Experts of a small language model.
Size: 8 layers, 20.8M parameters.
Experts: 16 experts in each of 4 layers, 192 SwiGLU neurons an expert, 2 picks a token.
Training: a variant of Muon for the experts, 1430M tokens, 6074 steps.
Below are experts of layer 3 (counted from 0) of a mixture-of-experts language model. Rows are named router (the router's row for the expert), gate (a neuron's input weights, with its number), up (a neuron's input weights, with its number) and show model dimensions 160-319. Each number is 128 + 24 x the weight over its row's rms, rounded and kept within 0 to 255.
After each expert's rows: "gets" lists some tokens that make up at least twice as much of what it gets as of all text; "comes after" lists some tokens at least twice as common just before its tokens as in all text. This comes from a sample of Wikipedia text that the model never trained on. Tokens count by the router's weight.

# expert 3
router [120 102 126 128 146 126 120 163 149 129  92 135 173 127 106 151 100 113 152 133 106  97 121 104 117 103 117 109 128 131 145 148  91 123 157  83 129 109  95 141 133 149 151 164 104 151 124 116 116 143 118 138 123 115 115  93 132  80  91 170 152  74  91 145 131 136 175 145 102 119 121 145 111 160 112 140 145 127 161 101  91 127 121 137 137 147 105  90 143 148 175 150 180  93 129 138  92 165 116 112  88 116 121 146  83  80 105 136 114 102  95 136 173  99  98 100 145  88 158 145  90 121 125 102 123 156 126 118 139 128 148 144 126  67 122 134 119 128 103 166 141 118 103  88  76 182 130 105  68 151 102 113 116 114 148  77 117 123 136 145]
gate0 [180 111 155 118 138 134 163 115 146 117 143 128 135 139 115 183 141 127 104 132 133 163 105 108 191 183 109 107 164 157 118 121 141  93 113 140 118 141 130 136 148 135 155 141 111 111 117 115 118 130 151 121  87  81 118 165  86  81 137 159 169 117 173 128 152 123 143 120  82 136  68 114 100 110 127 121 106  80 123 146 114 199 147 146 130 126 131 121 138 119  93 172 138  99 111 111 163 171 163 108 112 140 102 118 153 131 140 135 112 143 158 113 155 132 171 101  98 164 105 128  87 136 131  99 121  77 147 121 129 163  94 116  95  96 133 107 148 158 128 101 101 104 147 143 128 136 132 156 108 128 128  88  91 109 134  99 137  87 135 116]
up0 [ 99 155 126 171 134 109 128 113 134 133 130 105 148 103 116 142 132 163 116 124 123 106 138 136 129 131 101 149 118 111 156 128 156 105 144 145  71  75 133 133 109 137 154 162 152 124 157 105 137 129 112 112 147 108 158 164 175 170 142 124 129 139 157 155 144 136 122 134 114 122 107 144 120 138 176 128 111 106 149 145 113 107 106 154 137 178  95 114  62 119 117 177 128 190 118 110  87 117 119 133 104 158  87  57 111 119 110 135  96  79 115  99 148 119 164 103 121 144 139  86 164 143 132 134 145 112 129 131 124 133 150 132  90 129 138 157 149 151 109 126 115 163  82  82 148 140 130 148 122 139 142 102 124 128 153 175 110 115 149 101]
gets: " the", " a", " and", ",", "'s", " his"
comes after: ",", ".", " of", " in", " to", " for"

# expert 10
router [141 112 144 139 138 162 127 168 103 140 138 116 132 140 138 154  99 157 107 130 155 123 136 163  99 112 107 143 108 112 122 105 121 143 116 127 124 143 136  84  96 109 111 157 196 114 141 102 116  89 125 142 148 157  84 172 136 117 118  92  99 205 133 131 104 113 119 154 146 148 105  83 136 160 112 128  94 130 126 147 168 149 150 154  86 145 111 116 157 145 122  93 106 132 136  72 164 106 151 102 140 113 144 137 160 172 125 175 142 172 180 118  98 129 115 139 138 165 122 164 139 130 110 140 156 103  74 127 132 152 140  75 109 169 118 105 108 119 114 126  92 163 142 137 145  97  95 145 148 111  64 116 135 117 136 153 139 136 118 125]
gate0 [118 109 115 138 188 131 150 143 136 120 135 151 117 101 153 122 124 126 129 155 134 100 110 148 139 113 126 113 163 167 128 129 126 125 139 143 120  58 129 136  92 100 120 128 113  99 135 134 176 154 147 155 127 166 124 102 155  76 126 121 168 137  89 106 158 138 177 123 112 100 153 134  97  98 137  96 140 114 155 120 131 105 119 109 124 147 165 121 124 129 132 135 139 129 126 130 124  76 123 124 156 128 120 131 109 167  92 146 139 170 108 120 113 172 145 103 130  91 158 136 109  75 159 110 146 115 114 127 111 107 120 153 120 130  64 123  74 167 145  96 131 112 108  90 133  85 117  82 147 166 142 120 145 115 153 133 134 116 103 148]
up0 [138 177 115 144  99  94 111 120 136 137 120 157 136 117 167 152 107 117 145 110 125 128 129 108 129 138 102 141 123  97 158 121  98 114 157 142 108 112 132 100 112 163 136 151 128 167 133  87 147 113 139 134 148  91  79 103 152 144 112 178 144  92 107 147 124 149 112  66 132 151 131 147 193 106 151  98 118 133 175 145 139 110 165 165 111 117 157 121 137 192 119 148 104 121 119  78 135 100 119 151 120 114 121 173 102 152 144 122 132 150 119  98 128  98 144 135 137 155 121 130 173 127 123 164 116 115 127 155 122  95 117  95 132 103 124 137 119 145  93 104 134 128  97 132 117 160 146 117 171 141 121 170 125 115 109 142 146 182 102 195]
gets: " B", " S", " H", " M", " K", " C"
comes after: " |", " (", ";", " \"", ":", "|"

# expert 12
router [ 77 148  77 170 147 124 147 168 171 100 116 146 156 161 112 151 120 138 164  93 152 130 118 106  88 153 132 134 120 101 160 130 137 141 138 123 154 150  85 121 117 121  98 127 131 117  94 152 162 144 131 149  76 115 138 103  89  91 105 117  99 115 118 131 104 130 116  56 105 119  85 100 129 120  99 132 166  87 112 105 146  95  86 120 132 111 118 101 105 105 169 167 105 169 158 172 129 154 128 122 125 113 108 124 130 122  97 137 117 106 133 161 146 126 142 122 140 101 127 151  97 155 129 103 104 145 128 119 111 130 109 151 143 139 109 105 107  89 143 147 112  97 131  92 136 129 108 141 117  95 129 132 144  92 163 135  89 171 101 145]
gate0 [155 138 149 100 154 180 167 129 155  67 123 155 137 111 103 127 144  86 114 151  93 112 128 120 134 145  89 126 146 125 156 170 160 124 179 119 144 124 122 123 146 149 111 135 132 171 128 125 121 143 138  94 144 137 135 165 142 145 107 136 135 130 125 109 140 129 116 162 141 105 122 163  78 163 111 156 127 119 153 128 175 111 119 124 140  98 139 136 112 111 137 129 151 151 143 127 124 119  99 149 174 119 131 165 113  87 121 120 176 165 103 118 115 180 115 137 114 123 160 133 113 102  73 120 118 110 146 118 113 110 133 158 127 108 141 110 118 132 119 135 143 152  97 139  85 138 153 128 116 147 149  95 108 117 116  74 165 109 136  69]
up0 [117  67 142 134 130 143 143 109 121 150 130 103  87 150 110 107 114 142 155 120 157 146 137 160 168 147 126 113 100 146 153 125 155 131 162 129 183 171 118  76 105  67 177 133 112 113 129 155 129 126 123  79 130 105 148 121 132  96 159 165 119  44 125 123  91 132 117 142 142 140 114 130 121 159 111 120 107 147 134 120 138 121 123 112 156 104  90 144 121 107 137 158 147 138 191 146 158 135 152 124  84 141 136 143 154 114 123 106 164 128  83 103 142 141 133 178  92 107 124 168  88 177 125  98  99 169 154 123 133 110  87 116 128 149 100 149 147 115 124 161 158 124  81 154 107 179  83 141 153 157 113 149 151 122 124 125  89 133 195  97]
gets: ",", " the", ":", " |", "-", "|"
comes after: " |\n", "\n", " of", ")\n", " in", "\n\n"

# expert 0
router [ 95 142 108 128 160 119 137 115 177 127 128 158 143 155 130 156 148 148 172  83 134 142 143 105  97 151 149 104 131 105 152 111 163 123 122 143 137 126 127 123 108 107  97 108  97 126  87 137 167 147 122 138  83 103 113 137 112 147 132 103  80 201 132 130 127 119 108 112 143 121 100 120 120 108 146 150  86  82  99 138 142 135 105 143 116 107 137 120 117 115  96 152 100 159 187 145 129 134 108 148 100 130 168 135 131 129 137 125 113 136 146 174  92 143 170 129 110 120 153 158 135 133 133 135 148 139 156 151 110 129 153 115 124  96 125  70  70  99 129 165 126  78 142 123 119  94 123  87 135  85 150 116  94  91 152 120 131 152  94 151]
gate0 [124 168 105 172  88 130 143 164  97 126 101 124 141 143 110 165  97 141  96 147 135  86 120  85 126 151 137 102 135 129 161 129 107 111 113 127 156 105 142 154 161 161 116 130  78 108 119 126 106 137 173 155 112 139 143 106 174 164 157 135 160  88 111 104 162 124 109 104 125 150 101 145 108 138 149 122 134 146 145 128 138 122 218  81  99 105 151  95 148  95 175 140 174 116 141 102 135  97 155 158 125 155 133 153 169 129 128 129 112 115 108 117 105 127 144 162 146 115 114 110 148 162 142 104 131 101 152 104 119 107 157 111 131 142 114 100 149 140 118 161 138 154 167 147 117 106 155 160 129 122  88 171 142  97 129 113 128 144 128  86]
up0 [103 150 159 170 108 157 103 143 123 111 123 161  99 158  89 151 154  77  85 156 124 124  78 138 139 148 104 101 159 127 156 143 160 117 116 118  97 129 147 140 141 106 114 127 141 172 133 105 122 128 151 115 117 126 114 134 151 169 143 129 139 155 156 112 122 140 131  82 146 143 124 105 141 139 136 151 144 115 112 173 163 130 166 121 118 141 179 141 115  76 143 139 124  93 112 103 118 125 110 154 114 130 158 158 121 101 155 105 142 154 144 143 176 165 105 112 159 137 155 118 146 137 105 122 207 138 130 109 153 156 175 161  77 117 109 129 129 117 160 124  79 120 129 130 113 105 136 165 115 121 121  95 112  64 141 114 166 125 106 151]
gets: " |", " (", "-", "|", " |\n", ";"
comes after: "\n", " |\n", ")", ".\n\n", ")\n", "0"

# expert 15
router [115 123  75 119 155 147  85 165 166 113 127 150 114 148 105 120 158 155 143  62 108  98 151 108 115 156  98  94 114 131 139 115 137 136 138 119 156 136 119 143 175 126 100  98 149 156 117  96 126 142  77 101 108 172  87 122 130 102 123 111  86 148 145 127 139 161 103  95 151 126  63 140 120 140 135 141 108 112 124 110 163 121 145 132 153 104 105 112  88  95 134 159 131 162 115 156 131 132 113 145 125 133 131 138 179 158  98 150 132 103  67 120 100 131 167 136 153 119 121 147 123 145 111  97 155 178 118 151 146 118 125 135  91 124 104 145 134 136 120 129 159 114 120  83 145  92 118 152 164 111 153 129 171 105 115 141 151 114  99 106]
gate0 [ 80 101 116 147 146 120 114 116  85 160 117 149 124 132 111 131 134  93  78 111 131 118 107 132  98  57 142 168 119 176 134 130 105 153 111 110  81 137 144 142 120 118 165 132 157 128 115 117  96 118 145 140  49 112 148  99 103 105 109 114 155 127 108 117 110 133 173 103  98 120 126 105 161 131 154 108 140 149 133 106 152 134 122 146 154 155 145 136 157 128  57 112 131 153 176 166 172  79  94 113 152 106 145 139 170  81 103 125 121 138 136 147 171  79 137  94 124  97 162 102 143 154 150  94 174 158 126 128 125 106  98 129 104 122 162 145 143 142 145 134 112 166 149 128 114 110 122 123 163 130 129 151 118 131 149 123 150 142 175 130]
up0 [124 113 109 134 119 163 156 150 122 134 112 153 130 131 133 138 160 136  55 158 140 102 122 141 104 161 119 133 142  82 140 125 155 126 146 126 120 147 130 131 117 130 151 152 166  99 158 138 144 143 122 153 118 132  97 133 179 144 109 113 145 132 140 144 151  76 149 103 105 142 155 178 128 136 106 105 128 125 129 101 110 106 116 137 156 110  69 141 121 130 120 165  86 140 109 103 145  79 127  95 137 161 152 175 124 137 131 177 136 136 103 149  91  91 139 133 148 138 115 132 118 105 111  80 196 105 112 108 173 122 104 166 156 147 113 118 134 146 168 173  68 168 160 113 119  85 122 110 134 117 165 147 142 123 132 113  98 113  70 102]
gets: ".", ")", " |", ",", "\"", ";"
comes after: "0", "1", "2", "3", "5", "4"

# expert 9
router [144 136 166 156 124 171 122 126 172 139 161 100 143 141 122 119 156  93 129 124 157 115 146 136 154 140 131 110 115 115 114 106 184 126 113 144 135 105 111 147 117 104 156 106 167  92 133 102 139 131 100  93 131 156 138 162 118 124 137 124  49 165 151 147 164 144 123 179 156 129  96  96 134 116 127 114 123  94 157  84 102 107 139 134 133 131 134 166 108 146 134 135 106 160 107 127 105  93 112 122 132 126 150 123 148 127 130 157 158 134 115 178 112 100 169 151 142 140  71  90 152 113 101 135 126 131 135 121 146 145 161 106 106 122  84 163 109 143 100 166 124 147  92  99 145 101 114 136 139 147 106 123 185 121 109 125  71 107 112 150]
gate0 [133 113 102 147 147 114 146 140 150  94 102 177 134 160 153 126 166 166 143 124 108 151 151 114 122 130  92 160 118 121 137 145  89 137 167 114 170 129 124 124  97 177 103 130 101 102 169 111 129 111 148 153 147 106 106 138 123 100 126  87 105 133 112 114  96 112 125 124 130 139 147 110 108 134 111 125 119 139 105 171 151  91 159  68 130 128 142 149 128 165 117 141 155 139 132 161 136  98 139 158 116 164 152 149 119 101 133 140 154  81 142 162  80 123 130  95 139  96 110 139  84 119 124 137 126 109 158 151 175 127 152 178 123 140 125 134 119 139 167 116  88 127  98 161 139 155  95 108  83 155 157 115 134 124 117 148  71  95 151 159]
up0 [143 144 167 100 175 154 182 142 146 135 166 140  91 125 136  80 102 156 124 119 126  86 105  99 103 120 125 112 131 167 155 129 115 115 147 149 168 136 126 138 126 134 125 114 168 129 143 126 140 145 133  96 124 130 118 113 101 151 134  90 105 102 139 113 112 165 129 124 126 127 117 145 154 139 112 140 142 121 143 101  98 121 155 146 154  75 119 155 147  86 105 119 148 138  98 129 158 118 176 104 118 122 112 104 148 138 146 125 127 130 166 144 135  72 120 145 105 101 104 126 119 126 165 161 160 171 140 129 149 181 140 129 142 121 131 136 156  94 116 107 133  83 110 159 166 173 129 137  78 134 134 170 129 159 114 136 143 136 128 106]
gets: " ", ".", "20", "19", ".\n\n", "–"
comes after: " |", " ", "|", ";", ":", "–"